{
  "num_hidden_layers": 13,
  "hidden_size": 384,
  "n_experts": 32,
  "experts_per_token": 4,
  "d_expert": 144,
  "d_shared_expert": 0,
  "hidden_act": "tanh_gelu",
  "moe_layers": [1, 2, 3, 4, 5, 6, 7, 8, 9, 10, 11, 12],
  "router_score": "softmax",
  "normalize_top_k": false,
  "routed_scale": 1.0,
  "balance_loss": 0.00419,
  "balance_bias": false,
  "init_std_router": 0.0139,
  "lr_router": 0.00061,
  "vocab_size": 50257,
  "norm": "layernorm",
  "norm_eps": 1e-05,
  "tie_word_embeddings": true,
  "optimizer": "muon_variant",
  "learning_rate": 0.0146,
  "beta1": 0.93,
  "batch_tokens": [32768, 65536],
  "max_seq_len": 1024,
  "train_tokens": 368200000,
  "max_steps": 7889,
  "dataset": "wikipedia_en"
}
Below are experts of layer 5 (counted from 0) of a mixture-of-experts language model. Rows are named router (the router's row for the expert), up (a neuron's input weights, with its number) and show model dimensions 128-191. Each number is 50 + 10 x the weight over its row's rms, rounded and kept within 0 to 99.
Before each expert's rows: "comes after" lists some tokens at least twice as common just before its tokens as in all text. This comes from a sample of Wikipedia text that the model never trained on. Tokens count by the router's weight.

# expert 16
comes after: " |", "|", "3", "2", "1", "4"
router:60 42 53 61 53 41 38 43 53 47 35 55 67 59 39 44 72 64 40 53 44 52 50 47 63 63 46 40 34 53 67 61 38 46 40 48 54 48 39 39 46 51 50 47 50 38 34 44 52 66 52 38 45 41 60 49 49 47 51 46 49 50 66 68
up7:53 66 49 39 66 57 42 54 38 42 58 65 42 41 29 64 50 47 52 45 52 48 40 51 49 53 43 50 54 42 28 53 41 47 66 59 43 61 43 59 60 56 61 62 48 39 59 34 59 48 62 39 44 58 59 54 55 60 46 51 62 55 52 34
up8:30 59 45 65 63 44 61 65 44 52 72 51 51 54 53 63 64 54 56 56 59 51 46 50 55 56 34 59 35 67 43 49 53 51 54 57 56 48 32 60 47 59 41 60 41 49 57 48 42 49 32 43 42 31 61 54 39 27 64 43 36 41 37 58
up9:44 54 61 60 46 47 76 61 48 46 69 52 43 51 41 52 41 56 69 51 54 52 54 48 47 73 71 34 48 60 42 59 70 64 34 46 47 28 49 32 64 51 45 46 46 46 49 38 45 33 38 47 50 63 52 42 38 45 53 78 45 51 42 25
up10:58 41 46 38 34 54 56 43 55 47 56 32 48 36 54 60 55 47 33 47 32 48 56 68 49 58 47 39 71 50 69 50 53 56 50 52 65 53 53 30 46 48 60 39 71 58 36 49 28 41 51 52 45 41 53 58 60 37 44 50 52 45 49 52
up11:43 52 51 31 67 38 53 46 52 47 34 32 56 48 52 51 59 42 63 45 44 46 49 56 34 41 51 42 43 64 53 71 73 36 53 45 40 51 52 56 55 50 36 48 37 39 46 36 51 41 50 64 43 44 35 58 62 45 52 32 45 53 47 49
up12:52 51 40 55 68 46 46 47 37 51 56 47 34 34 65 52 35 44 46 57 65 39 50 56 60 43 56 50 35 52 58 65 51 36 45 44 44 51 63 59 51 36 38 41 37 37 47 48 44 39 58 42 53 64 63 47 65 26 45 56 47 41 31 50
up13:50 73 53 53 46 54 36 69 48 26 48 54 47 66 55 54 35 43 32 44 42 61 51 66 54 47 48 33 40 50 50 41 48 41 44 42 59 46 44 42 60 53 53 60 50 61 53 33 40 57 40 53 53 51 58 45 53 29 51 44 54 41 37 57
up14:41 56 58 54 38 44 46 44 44 43 42 33 57 50 43 46 61 55 64 43 34 36 56 56 56 38 48 47 55 66 58 54 47 35 40 59 50 71 46 56 54 60 37 45 26 45 46 63 45 56 55 44 40 35 51 62 49 57 59 58 64 49 33 64
up15:67 45 73 52 51 57 49 47 50 53 52 41 42 49 66 44 62 56 59 48 51 57 51 49 66 52 38 42 46 48 55 61 47 61 52 47 42 49 51 72 47 36 52 57 50 39 52 35 48 40 41 54 52 52 59 50 26 54 40 59 66 36 55 51
up16:51 57 64 40 40 57 38 43 40 72 48 57 41 39 37 52 52 70 46 74 45 45 68 49 44 56 51 42 44 43 52 52 53 59 41 36 54 53 40 38 51 59 54 52 54 49 45 56 53 75 64 46 46 62 46 57 54 42 57 44 61 50 34 47
up17:42 53 58 58 54 26 71 45 51 69 32 47 33 55 50 55 57 43 47 42 55 52 44 46 62 55 51 48 29 62 54 36 49 35 54 46 71 50 69 58 44 44 50 53 45 51 53 57 40 47 45 37 52 60 38 50 38 41 42 58 48 51 29 49
up18:35 54 61 40 50 32 61 53 55 55 45 43 48 51 40 52 46 44 45 48 50 52 54 59 65 59 45 66 59 34 62 56 61 50 55 25 62 43 36 58 56 58 54 45 32 49 57 46 46 57 42 44 40 56 50 54 36 63 40 55 54 40 35 53
up19:47 43 53 66 51 53 46 36 56 61 41 54 35 41 52 37 41 56 57 61 50 60 71 72 40 34 57 62 45 46 54 64 30 39 42 34 47 37 58 30 36 60 57 55 46 66 49 52 44 44 61 58 46 51 50 38 53 54 33 57 35 60 48 48
up20:63 52 57 56 53 69 32 58 66 53 37 57 48 45 67 45 46 59 27 60 56 52 45 64 57 61 45 39 38 39 62 45 42 43 55 53 60 52 49 62 60 68 56 53 40 46 31 39 47 45 52 49 44 50 54 51 42 31 57 59 66 44 61 48
up21:57 45 55 52 35 53 32 43 55 52 56 56 49 42 62 39 52 50 43 54 46 40 42 47 27 48 59 48 63 61 54 57 45 61 47 51 66 52 44 57 61 57 59 46 66 47 41 49 52 34 42 49 65 53 49 45 55 58 32 42 49 63 43 62
up22:54 36 46 56 46 41 49 39 41 68 51 66 49 47 40 54 43 51 72 58 59 57 40 65 40 62 35 54 61 34 62 57 40 51 38 46 57 41 49 59 40 43 48 51 55 48 60 56 48 68 49 41 53 67 42 45 40 33 49 54 49 41 40 40
up23:52 45 49 61 57 46 71 39 48 48 36 47 36 64 46 59 43 30 42 56 37 54 84 42 43 58 51 50 51 63 66 50 39 35 46 44 52 54 65 60 42 55 43 46 52 41 55 46 44 66 59 59 51 32 38 50 50 37 45 40 45 39 39 62
up24:46 57 40 48 61 51 51 50 65 53 46 51 44 34 60 35 42 35 55 50 36 43 32 48 74 34 64 53 52 53 49 48 34 38 67 42 48 61 62 60 56 56 52 47 44 52 31 56 70 52 41 40 59 79 50 41 59 62 44 47 66 52 41 41
up25:63 35 47 54 45 57 49 64 41 51 50 46 55 57 44 51 64 43 51 52 41 45 26 48 41 65 46 63 30 40 53 65 52 47 46 64 58 47 43 59 69 42 60 50 28 55 61 51 59 59 46 50 40 42 55 60 53 39 28 48 58 40 40 55
up26:68 64 48 60 53 60 41 48 53 46 49 68 36 54 55 48 46 37 44 48 36 67 46 46 59 45 63 48 53 51 76 31 62 62 54 48 55 56 58 70 53 47 53 55 54 42 50 53 30 64 48 42 53 29 53 48 36 44 48 69 49 52 43 50
up27:45 40 53 58 49 52 40 55 79 59 52 59 45 43 71 45 41 61 30 50 34 42 60 56 46 43 54 50 51 52 44 28 31 36 62 38 49 58 44 55 45 53 55 28 73 51 51 43 40 43 50 40 32 61 41 42 33 33 52 52 61 43 50 60
up28:53 58 35 62 43 37 46 75 45 48 65 34 52 47 47 50 53 41 65 63 63 60 48 58 50 62 45 49 40 44 62 49 52 61 69 47 68 60 51 64 45 58 59 57 39 60 56 49 62 58 57 42 39 46 57 41 37 53 33 40 56 37 32 57
up29:41 52 62 51 49 51 80 41 61 47 51 63 40 47 41 53 43 58 52 47 57 53 48 45 36 54 55 55 60 46 45 41 36 45 73 40 51 46 62 62 48 55 58 58 35 66 59 48 58 59 49 52 54 52 70 37 52 42 55 66 58 36 59 63
up30:43 41 48 37 52 39 48 32 54 36 38 48 49 41 62 53 36 43 58 47 55 60 52 51 46 55 48 55 61 41 45 43 51 44 62 38 69 37 43 58 64 45 41 58 35 44 60 34 47 69 55 35 52 32 52 64 55 50 65 58 40 58 46 50
up31:44 35 33 37 46 48 62 40 45 53 52 45 35 71 38 60 47 68 57 63 51 54 55 43 41 37 73 54 61 45 53 45 63 46 62 51 57 50 65 58 63 69 39 56 58 57 55 47 41 43 46 49 63 44 40 61 56 61 47 64 56 48 28 65
up32:55 52 44 60 45 48 48 50 55 47 53 51 58 46 43 47 64 55 41 52 54 66 46 41 52 64 42 67 51 16 36 52 36 53 57 43 52 48 41 57 48 39 39 56 47 57 49 43 73 52 74 66 40 35 53 66 31 60 48 53 42 38 53 48
up33:59 74 52 45 36 54 47 46 35 61 44 40 67 70 44 69 52 49 54 60 64 70 53 53 35 44 59 38 55 37 57 51 54 60 46 42 56 40 38 40 48 46 50 47 48 52 48 57 53 32 48 52 25 40 41 54 50 44 48 43 55 39 50 43
up34:48 35 63 22 48 51 51 31 70 56 47 44 52 75 42 49 51 56 48 49 36 55 32 46 36 70 50 58 63 68 49 55 61 56 50 49 45 38 48 41 57 49 42 21 65 43 44 51 52 44 55 53 39 70 34 47 61 49 24 50 55 36 63 45
up35:59 50 49 57 49 50 59 49 61 55 23 42 51 41 48 47 53 52 50 58 48 52 43 54 50 41 39 77 65 52 54 59 34 63 63 51 66 49 38 47 53 49 48 53 39 39 53 59 42 68 47 40 42 38 37 40 55 49 46 60 63 51 69 56
up36:49 51 71 43 65 28 46 40 47 42 62 55 53 41 53 53 55 60 43 44 42 52 67 62 39 57 49 40 42 42 40 29 51 57 48 19 57 48 60 62 45 41 48 70 61 50 60 49 54 43 45 43 61 58 56 45 52 52 58 57 56 60 47 45
up37:59 46 40 47 55 47 68 43 35 57 21 41 56 52 34 54 55 42 44 60 42 56 38 52 46 40 57 48 26 60 36 55 57 51 43 50 60 31 57 37 36 49 39 58 56 38 52 53 52 57 51 52 47 59 51 48 47 40 29 54 38 44 44 53
up38:61 63 35 50 57 45 52 69 54 57 64 59 54 67 65 60 52 44 45 51 67 57 63 74 61 48 60 57 46 51 49 40 47 44 51 59 45 42 46 50 61 40 46 55 66 25 65 59 38 43 53 67 49 30 65 45 40 62 46 50 43 44 50 60
up39:39 31 46 49 38 50 57 39 57 38 47 44 44 51 40 49 48 62 61 41 36 57 45 51 52 43 59 41 49 43 47 45 44 33 36 52 44 45 45 70 42 70 45 37 51 47 58 56 67 68 58 51 44 52 38 62 60 47 30 38 50 45 71 52
up40:31 64 67 53 54 61 63 65 66 52 27 62 56 47 63 53 47 41 50 50 44 57 29 36 53 45 42 55 49 48 47 41 34 39 52 55 59 49 30 42 63 47 54 56 59 51 45 65 40 56 66 56 48 46 80 58 48 64 58 61 46 51 43 54

# expert 5
comes after: " the", " The", " a", " of", "The", " in"
router:62 55 42 55 49 67 49 51 62 59 56 51 39 52 37 51 31 37 57 39 53 59 39 48 46 44 56 59 34 40 52 52 45 70 47 72 52 44 38 54 38 37 54 42 29 42 51 58 42 55 58 35 62 52 52 52 40 37 40 55 44 42 60 38
up0:55 53 29 45 39 65 53 60 68 53 49 51 51 35 54 38 43 33 82 58 52 40 48 32 52 39 44 43 53 32 63 53 39 56 41 64 65 57 33 58 65 52 39 41 27 57 48 48 60 31 31 54 29 33 52 46 63 48 50 31 55 47 44 44
up1:50 49 47 51 50 49 67 69 38 49 54 51 45 47 63 63 46 44 58 63 64 50 33 49 32 64 51 32 45 61 45 65 47 40 47 55 77 39 37 58 55 55 47 39 46 40 62 62 60 50 32 48 62 44 44 38 52 64 65 42 62 71 46 51
up2:30 39 54 40 43 31 70 35 48 48 62 38 50 63 53 44 44 77 50 40 54 46 45 48 44 55 33 58 45 38 46 48 55 51 42 73 60 54 35 54 35 46 49 33 44 53 42 42 44 55 55 39 49 60 50 49 55 33 49 57 56 41 57 57
up3:52 67 41 37 47 52 41 51 57 61 56 42 49 48 65 42 67 52 35 57 55 54 55 56 44 57 48 52 39 49 71 53 51 40 56 45 58 45 58 54 38 46 39 56 63 42 45 47 45 49 27 39 61 52 55 60 32 54 38 64 57 59 45 56
up4:56 57 60 39 52 40 61 45 43 48 64 64 57 41 32 52 57 41 47 61 35 58 43 48 66 47 22 19 47 68 38 48 54 44 63 27 59 57 45 43 65 57 45 52 49 54 58 57 66 58 47 36 58 55 39 45 54 46 41 33 64 48 50 43
up5:65 49 41 44 42 47 62 46 56 55 54 34 59 52 57 44 33 37 52 38 34 54 55 48 51 68 64 62 44 71 64 41 45 61 57 53 40 37 35 31 39 50 61 42 41 48 46 48 28 38 25 43 44 34 50 52 61 60 56 60 38 44 40 67
up6:66 42 46 59 42 38 49 52 49 75 50 57 18 50 67 69 34 36 56 43 59 55 46 49 42 62 57 74 82 52 65 52 49 57 40 60 52 70 62 48 56 51 41 22 64 50 42 47 46 50 31 49 38 28 70 55 42 58 36 49 41 63 44 41
up7:62 73 48 68 53 60 52 49 52 45 38 51 46 48 50 68 41 75 60 57 54 53 29 51 46 61 48 38 49 53 50 38 57 60 45 59 37 47 46 47 55 52 59 48 61 55 41 48 64 54 53 45 31 38 50 59 37 53 40 61 46 40 54 48
up8:48 51 45 32 55 34 43 60 49 59 42 59 70 39 58 57 52 55 59 64 49 59 44 64 53 56 37 63 52 56 62 48 48 36 36 52 40 42 26 43 54 65 67 46 57 35 60 67 51 37 51 57 53 52 46 46 43 42 26 57 53 51 50 41
up9:49 39 42 32 51 53 54 64 60 61 57 71 36 35 61 44 23 34 42 45 49 47 32 73 45 46 48 34 41 53 50 43 63 52 51 44 73 62 46 67 41 44 50 55 39 58 44 46 43 44 56 56 50 39 61 45 58 55 50 69 73 32 45 57
up10:32 45 58 43 61 59 47 59 42 43 49 39 56 44 50 64 49 49 57 62 49 46 61 53 37 39 59 55 54 33 58 55 33 40 53 52 60 54 56 75 52 39 40 68 38 53 55 59 51 56 56 40 34 47 53 56 50 43 47 35 61 51 40 52
up11:39 57 48 58 41 75 63 55 71 41 41 48 62 51 50 69 46 48 52 62 61 68 69 48 61 42 50 46 57 32 53 59 60 49 49 46 62 49 41 51 68 70 52 42 44 57 48 52 64 36 33 35 54 52 52 60 31 59 55 52 41 61 43 53
up12:47 43 56 54 49 49 53 43 35 35 45 45 43 52 44 54 40 70 56 54 69 56 49 64 45 62 56 43 48 38 42 50 55 53 33 57 50 52 45 53 63 50 40 53 35 58 41 50 57 46 28 39 44 52 57 60 73 54 51 67 42 47 45 72
up13:43 65 51 52 32 50 49 55 50 39 50 59 48 61 62 54 61 47 37 50 39 42 66 70 34 69 40 44 40 64 48 48 48 43 51 50 70 52 58 43 38 54 48 61 46 32 56 55 57 59 33 59 55 53 47 37 44 52 50 40 45 36 38 71
up14:43 50 41 42 65 48 52 41 60 40 58 47 58 54 62 44 39 38 41 56 32 44 42 48 51 52 42 62 43 54 56 52 57 50 47 49 64 58 67 41 55 50 33 51 66 43 53 39 57 47 51 43 52 61 42 49 63 43 61 27 66 58 36 67
up15:38 56 57 46 60 40 46 36 55 53 45 43 51 46 74 49 43 55 71 46 50 47 61 36 39 55 52 45 44 55 47 51 47 39 47 56 47 46 53 60 65 52 65 44 43 43 54 41 47 57 46 47 51 50 45 37 43 48 69 57 42 56 58 53
up16:48 51 55 63 55 53 49 57 41 28 38 53 64 48 48 38 19 54 54 65 45 39 49 46 61 54 57 58 43 72 56 67 49 44 49 53 59 49 36 56 74 43 38 36 39 37 44 46 79 63 60 56 51 53 36 36 33 44 70 53 57 51 50 63
up17:59 59 36 52 26 59 61 40 49 38 37 49 58 54 74 64 43 36 60 37 66 68 43 59 44 45 55 45 63 49 40 34 51 67 62 40 54 42 51 64 30 44 55 67 50 54 51 49 50 62 37 48 39 47 61 57 56 56 58 55 51 50 64 30
up18:56 63 46 55 50 59 43 41 15 59 58 57 67 46 41 68 43 58 44 27 52 50 41 52 40 59 51 49 47 49 68 50 47 57 54 67 42 46 51 64 63 52 57 61 22 48 57 60 36 44 45 60 48 54 76 53 42 59 44 49 59 40 68 45
up19:52 57 40 56 52 61 54 57 67 38 62 48 47 49 48 46 49 52 52 45 42 55 66 36 46 61 46 47 44 48 47 61 44 51 42 58 40 51 63 58 54 54 49 60 48 39 71 35 11 54 47 40 49 57 49 46 52 62 53 44 37 55 57 38
up20:49 51 39 52 40 41 48 56 47 44 63 47 41 42 43 60 60 41 60 54 47 59 61 62 42 36 47 42 62 54 59 42 53 57 37 68 49 48 49 44 45 37 48 60 24 26 46 54 32 50 44 45 63 51 53 46 42 53 33 50 53 46 41 32
up21:37 26 40 48 39 39 44 56 44 43 42 43 49 41 38 51 59 46 53 55 33 52 48 38 55 62 46 46 46 54 47 57 46 52 43 63 63 61 50 38 35 51 50 62 57 44 46 43 44 43 39 49 24 50 63 51 62 45 57 41 56 59 57 55
up22:57 43 24 43 56 61 56 49 66 61 36 50 40 40 55 66 73 67 56 57 46 53 59 51 46 56 50 64 58 46 48 60 47 34 38 56 54 47 71 54 52 39 41 49 59 65 62 32 62 59 49 61 58 56 56 45 28 43 34 56 62 31 58 59
up23:54 58 59 48 32 57 54 59 54 57 67 59 31 63 46 55 59 41 45 56 57 53 47 44 47 54 46 31 61 49 38 49 65 41 24 59 46 60 53 57 46 47 33 55 52 27 63 40 38 42 41 62 46 30 35 53 56 50 61 44 47 46 46 57
up24:49 45 43 51 47 60 51 58 55 45 47 53 44 49 51 51 36 37 37 58 47 53 50 50 51 49 41 52 57 46 33 54 49 52 53 44 56 39 57 38 57 49 58 49 35 40 57 48 44 35 53 56 54 58 48 59 59 40 49 49 50 66 32 42
up25:55 56 48 47 50 43 43 54 63 40 53 42 34 31 40 55 41 41 53 62 62 46 35 56 50 66 52 44 41 50 57 42 58 56 47 43 64 57 41 57 47 59 43 49 35 51 45 43 67 63 64 65 43 39 54 42 63 62 37 50 45 36 57 67
up26:41 45 60 56 47 57 61 53 51 58 47 60 48 39 33 47 47 61 54 54 41 65 59 50 49 39 35 34 71 57 47 29 54 58 40 50 46 25 51 33 44 54 48 50 41 51 63 61 32 52 62 58 43 36 41 57 44 52 42 40 51 46 47 44
up27:67 38 41 38 33 39 52 54 53 67 52 46 60 43 50 45 59 58 64 34 46 48 52 42 72 47 31 48 33 33 53 40 36 47 47 50 38 44 41 48 40 57 56 57 47 44 40 48 44 65 48 53 42 47 53 66 45 48 74 50 61 38 57 42
up28:29 54 52 67 51 45 62 70 45 43 48 53 56 51 60 44 45 51 39 54 51 56 60 50 55 59 67 17 61 61 69 47 63 54 26 34 71 39 64 39 57 58 44 50 54 48 72 50 48 45 52 43 49 54 31 55 40 50 40 30 43 47 43 47
up29:49 54 62 26 44 31 41 32 63 64 59 50 49 50 54 48 50 37 40 54 57 51 44 63 39 42 35 36 51 68 47 53 31 37 43 49 41 47 49 68 52 29 64 50 39 44 60 65 47 52 56 45 44 47 52 45 32 54 47 51 58 36 40 52
up30:51 54 54 49 41 62 63 56 55 36 43 48 34 58 57 54 45 60 69 65 37 68 27 66 51 52 44 52 47 52 58 40 46 57 40 37 62 47 53 71 57 63 52 58 48 41 71 39 50 38 49 54 59 77 68 56 39 69 49 52 27 52 50 58
up31:44 52 62 66 48 58 57 46 50 30 50 35 30 49 43 48 46 56 69 56 44 52 28 27 62 39 40 34 49 53 51 40 48 64 49 62 58 59 50 51 56 29 50 61 54 63 49 55 51 65 51 52 38 32 45 62 58 35 52 50 58 48 60 51
up32:58 60 43 60 53 38 35 43 55 43 42 47 49 50 32 45 57 62 49 69 51 50 44 47 36 59 79 66 48 50 42 55 53 49 45 57 62 48 44 43 57 40 33 43 40 45 47 54 60 45 76 44 58 32 63 68 46 37 60 41 41 57 55 61
up33:45 56 57 44 50 58 50 49 45 54 30 51 58 54 51 47 62 41 55 73 46 34 45 51 44 63 40 38 47 38 58 58 48 38 51 62 44 60 44 52 51 51 38 37 42 39 55 46 53 31 43 30 53 54 60 54 46 53 62 56 72 49 36 52

# expert 0
comes after: "0", "5", "7", "8", "4", "6"
router:60 45 42 53 60 35 54 42 47 22 49 34 68 45 46 54 51 63 61 52 64 51 51 40 65 45 44 42 47 42 63 59 46 58 39 49 49 48 31 53 41 50 52 82 26 53 69 53 64 63 59 55 58 48 40 45 44 41 42 33 52 51 70 45
up0:30 53 72 45 48 46 43 52 54 28 40 36 61 45 53 51 46 51 52 58 42 37 40 44 35 55 38 56 65 33 33 44 57 48 52 39 49 44 54 48 63 52 51 47 56 48 55 54 44 62 56 47 65 53 48 63 51 65 44 59 52 47 59 50
up1:51 35 41 83 56 53 55 54 54 54 42 56 34 37 54 51 61 44 58 52 33 56 51 52 47 46 57 37 63 39 50 50 54 66 42 34 65 42 56 35 45 58 48 59 68 58 54 48 42 40 34 43 54 52 44 49 47 52 40 61 45 59 44 47
up2:51 56 50 59 47 68 46 50 45 46 42 42 62 55 51 63 67 45 58 50 55 52 29 52 31 50 64 55 63 50 60 67 40 56 53 44 54 42 49 53 46 47 52 48 36 65 53 63 44 61 46 32 66 47 51 55 44 51 47 49 35 47 43 50
up3:62 39 43 61 58 42 43 49 62 54 47 45 54 62 35 76 44 49 59 45 56 51 71 64 57 63 50 36 55 51 53 60 56 61 29 35 40 40 54 60 56 58 50 63 38 31 50 44 59 51 52 29 32 45 48 54 43 25 55 56 58 37 53 37
up4:58 55 40 36 52 42 48 58 50 58 58 59 40 46 48 44 61 46 36 43 53 69 32 55 62 52 53 35 43 38 43 64 44 57 54 60 54 62 54 32 51 46 29 48 26 47 56 53 39 58 50 54 49 49 30 43 64 59 51 63 46 40 58 47
up5:39 48 60 52 56 35 51 61 58 49 44 53 40 36 74 52 38 54 47 33 47 50 61 45 43 44 55 46 32 50 56 47 23 51 58 51 62 45 52 50 44 46 41 46 64 42 46 52 52 47 60 44 62 44 42 67 41 35 50 55 52 48 34 55
up6:65 53 42 32 46 52 52 44 52 54 73 36 46 54 42 60 39 31 66 39 60 57 72 33 79 46 55 69 60 32 53 55 39 59 33 54 36 68 51 50 48 52 40 60 60 59 65 53 41 57 57 48 50 55 68 42 53 55 41 72 62 32 47 58
up7:55 38 57 47 40 52 69 48 40 47 56 34 61 53 74 64 54 48 47 45 56 46 44 56 41 58 48 46 59 42 50 48 64 48 41 53 53 51 35 52 44 51 47 44 35 57 43 39 56 52 41 48 25 50 57 78 28 54 54 66 69 37 70 69
up8:45 55 69 59 51 61 50 59 55 40 42 50 49 48 20 65 56 53 47 61 72 54 65 56 61 45 56 60 37 64 62 53 44 49 51 44 67 42 49 52 61 53 52 50 40 47 42 60 43 59 36 37 43 56 61 61 48 54 46 46 52 46 51 46
up9:44 47 45 32 57 25 65 48 41 48 52 47 43 39 66 47 47 48 55 67 61 40 52 63 64 41 54 52 43 43 53 49 67 46 48 38 56 59 45 44 39 55 45 50 62 56 51 60 60 45 55 55 66 62 41 48 48 34 50 39 48 45 49 49
up10:45 62 60 52 58 50 47 46 51 46 36 42 48 41 43 47 63 70 61 57 71 48 63 40 50 38 37 52 54 44 62 70 44 57 54 57 52 55 41 48 64 65 48 52 53 49 59 46 49 56 53 56 56 53 60 61 65 56 40 44 42 60 28 40
up11:52 46 50 57 70 51 70 54 49 65 61 54 60 46 47 72 47 73 55 56 51 70 52 50 58 51 56 54 55 34 37 50 62 60 54 42 36 47 62 50 52 46 48 81 44 54 47 50 51 59 50 33 49 61 54 45 55 73 50 55 43 39 42 61
up12:42 62 53 58 58 72 62 47 55 29 53 45 47 60 46 41 53 55 44 47 43 68 49 57 47 38 39 54 37 43 51 60 50 42 62 33 55 68 53 44 52 58 57 63 43 68 63 38 48 46 57 48 47 46 44 54 50 46 38 31 65 50 54 42
up13:48 39 41 52 55 43 80 61 57 56 58 58 44 59 56 61 46 48 32 54 51 60 46 44 51 69 42 64 46 42 49 55 62 50 47 39 60 57 45 51 50 50 70 46 39 64 65 53 46 47 61 31 52 42 53 77 49 53 38 58 49 50 43 46
up14:62 44 47 45 47 38 53 47 24 20 58 45 42 51 51 47 51 53 53 50 54 50 75 47 62 59 49 31 47 52 47 45 73 55 26 45 66 65 36 51 44 40 55 48 58 52 49 52 45 74 60 53 51 47 50 54 38 39 47 37 39 45 35 41
up15:30 50 51 38 54 37 66 54 43 60 61 42 37 40 47 45 72 40 57 45 78 63 47 44 52 48 46 49 46 50 44 51 53 43 59 39 60 39 59 58 42 49 58 56 42 46 61 44 39 54 61 44 63 57 28 52 59 34 35 65 54 25 57 46
up16:34 33 61 39 29 53 43 66 58 48 56 38 46 48 34 43 53 54 55 55 63 52 59 53 36 18 41 33 42 77 29 46 53 40 36 42 43 55 53 35 51 33 51 42 46 37 66 54 44 23 50 60 44 60 70 54 41 54 41 41 60 29 51 44
up17:59 55 49 66 49 49 51 53 69 36 52 50 52 59 33 50 29 53 46 43 44 52 55 52 34 38 58 42 59 47 35 35 46 62 51 32 56 39 42 59 58 39 47 58 57 67 50 38 45 43 52 61 63 56 42 55 49 41 34 74 54 64 25 41
up18:55 26 51 54 37 47 27 24 50 69 45 48 50 48 46 52 59 49 39 63 59 37 44 58 44 55 61 62 40 22 55 50 45 50 38 36 48 58 52 59 48 60 45 48 32 52 44 56 39 42 51 41 43 49 40 67 50 54 49 46 66 54 67 60
up19:44 23 31 54 46 52 55 53 52 57 49 53 60 36 44 42 61 51 58 46 61 47 61 62 41 48 51 30 51 52 54 66 53 39 65 42 62 58 51 33 64 45 50 52 62 54 62 53 45 51 51 45 55 38 56 36 62 45 51 33 39 48 51 57
up20:36 63 59 57 47 28 52 44 47 36 60 42 34 43 48 46 53 59 37 47 35 56 51 30 46 38 55 51 58 45 38 32 39 70 64 59 44 47 55 31 60 57 42 47 58 57 44 43 59 37 48 75 35 69 63 53 65 48 44 61 54 67 55 35
up21:50 52 55 53 60 47 31 65 51 61 46 47 34 62 43 63 40 51 23 56 46 52 39 47 54 33 60 58 59 70 47 52 37 43 43 67 51 60 43 53 37 37 43 48 41 53 55 54 44 44 56 52 46 39 52 34 66 61 44 55 60 46 54 38
up22:48 44 45 48 51 66 62 47 40 64 55 64 53 37 45 33 45 49 54 49 45 46 34 32 42 43 58 59 48 34 42 58 40 48 44 38 50 55 34 42 34 50 51 54 50 59 56 34 62 50 49 54 38 36 46 57 57 32 29 40 55 34 51 57
up23:52 49 50 36 56 50 55 37 49 52 47 38 51 26 59 54 41 46 45 37 49 35 47 60 63 40 40 55 36 40 48 46 60 55 47 49 60 59 40 41 52 30 60 55 44 34 41 41 56 61 57 42 45 52 40 36 56 62 59 59 40 40 46 46
up24:59 49 25 61 55 56 48 62 51 53 67 48 50 44 63 53 48 47 51 51 67 53 51 42 48 36 59 39 58 31 52 36 50 72 54 47 47 43 49 55 43 44 36 50 48 53 47 47 52 37 38 62 51 50 35 36 55 56 47 53 58 52 35 55
up25:56 55 24 64 53 48 66 45 65 50 45 47 55 46 46 53 48 50 56 48 55 47 48 52 58 49 41 63 58 62 55 52 51 49 41 41 51 56 46 55 41 44 37 37 44 47 48 61 53 60 55 66 52 28 72 44 41 39 57 46 50 53 35 47
up26:55 66 43 60 61 45 70 46 49 28 47 47 37 46 58 65 54 44 49 57 43 55 63 36 73 49 59 38 33 51 65 53 59 46 48 58 59 47 51 59 51 58 48 56 47 44 37 41 77 53 50 56 46 59 50 63 70 57 52 37 42 59 46 50
up27:37 55 48 52 70 61 71 61 52 55 56 59 66 48 45 51 44 67 55 38 37 62 53 46 38 45 40 49 80 43 60 46 44 54 40 58 48 45 40 42 53 44 40 68 45 52 44 28 57 51 64 31 43 43 51 58 44 57 33 54 68 46 53 56
up28:70 46 55 33 45 47 50 54 53 53 63 49 37 58 57 60 59 63 47 68 47 54 37 62 40 44 46 63 53 49 40 53 30 31 40 63 46 50 51 65 57 25 38 59 27 57 41 47 54 42 43 46 48 42 53 64 46 56 40 47 58 46 40 56
up29:67 58 60 32 34 44 43 49 44 42 51 34 54 45 69 52 43 34 50 38 35 49 53 49 52 53 57 46 23 69 37 56 53 64 53 38 58 63 59 52 38 62 53 56 35 57 57 42 61 44 40 38 43 59 29 48 58 46 57 46 62 45 61 49
up30:44 38 54 31 53 65 63 42 24 44 57 54 49 56 37 56 54 62 26 55 52 48 56 66 33 53 42 46 57 36 47 48 53 38 39 58 55 55 44 51 48 35 51 55 50 47 66 63 53 38 42 43 45 61 51 51 55 44 57 33 52 44 44 60
up31:53 39 29 49 40 49 50 63 47 43 60 41 49 45 51 71 72 46 55 47 35 27 44 71 55 54 26 52 45 59 41 63 52 46 56 46 40 53 49 52 60 52 45 58 33 55 52 40 56 52 49 64 41 44 42 51 60 35 56 45 46 40 38 55
up32:43 39 73 58 54 48 62 37 57 48 61 49 63 37 49 49 41 31 49 50 42 60 53 41 73 45 72 44 37 33 67 64 62 55 69 28 64 42 41 44 45 54 48 12 35 45 67 55 41 36 48 37 46 43 41 42 49 47 56 45 61 51 47 53
up33:51 65 63 56 38 65 53 67 67 56 46 40 46 50 52 37 51 61 30 51 52 30 45 50 40 40 62 46 54 65 48 56 44 55 67 42 52 40 22 38 45 54 41 45 51 51 39 53 67 44 48 56 47 48 54 41 60 51 51 65 47 51 64 54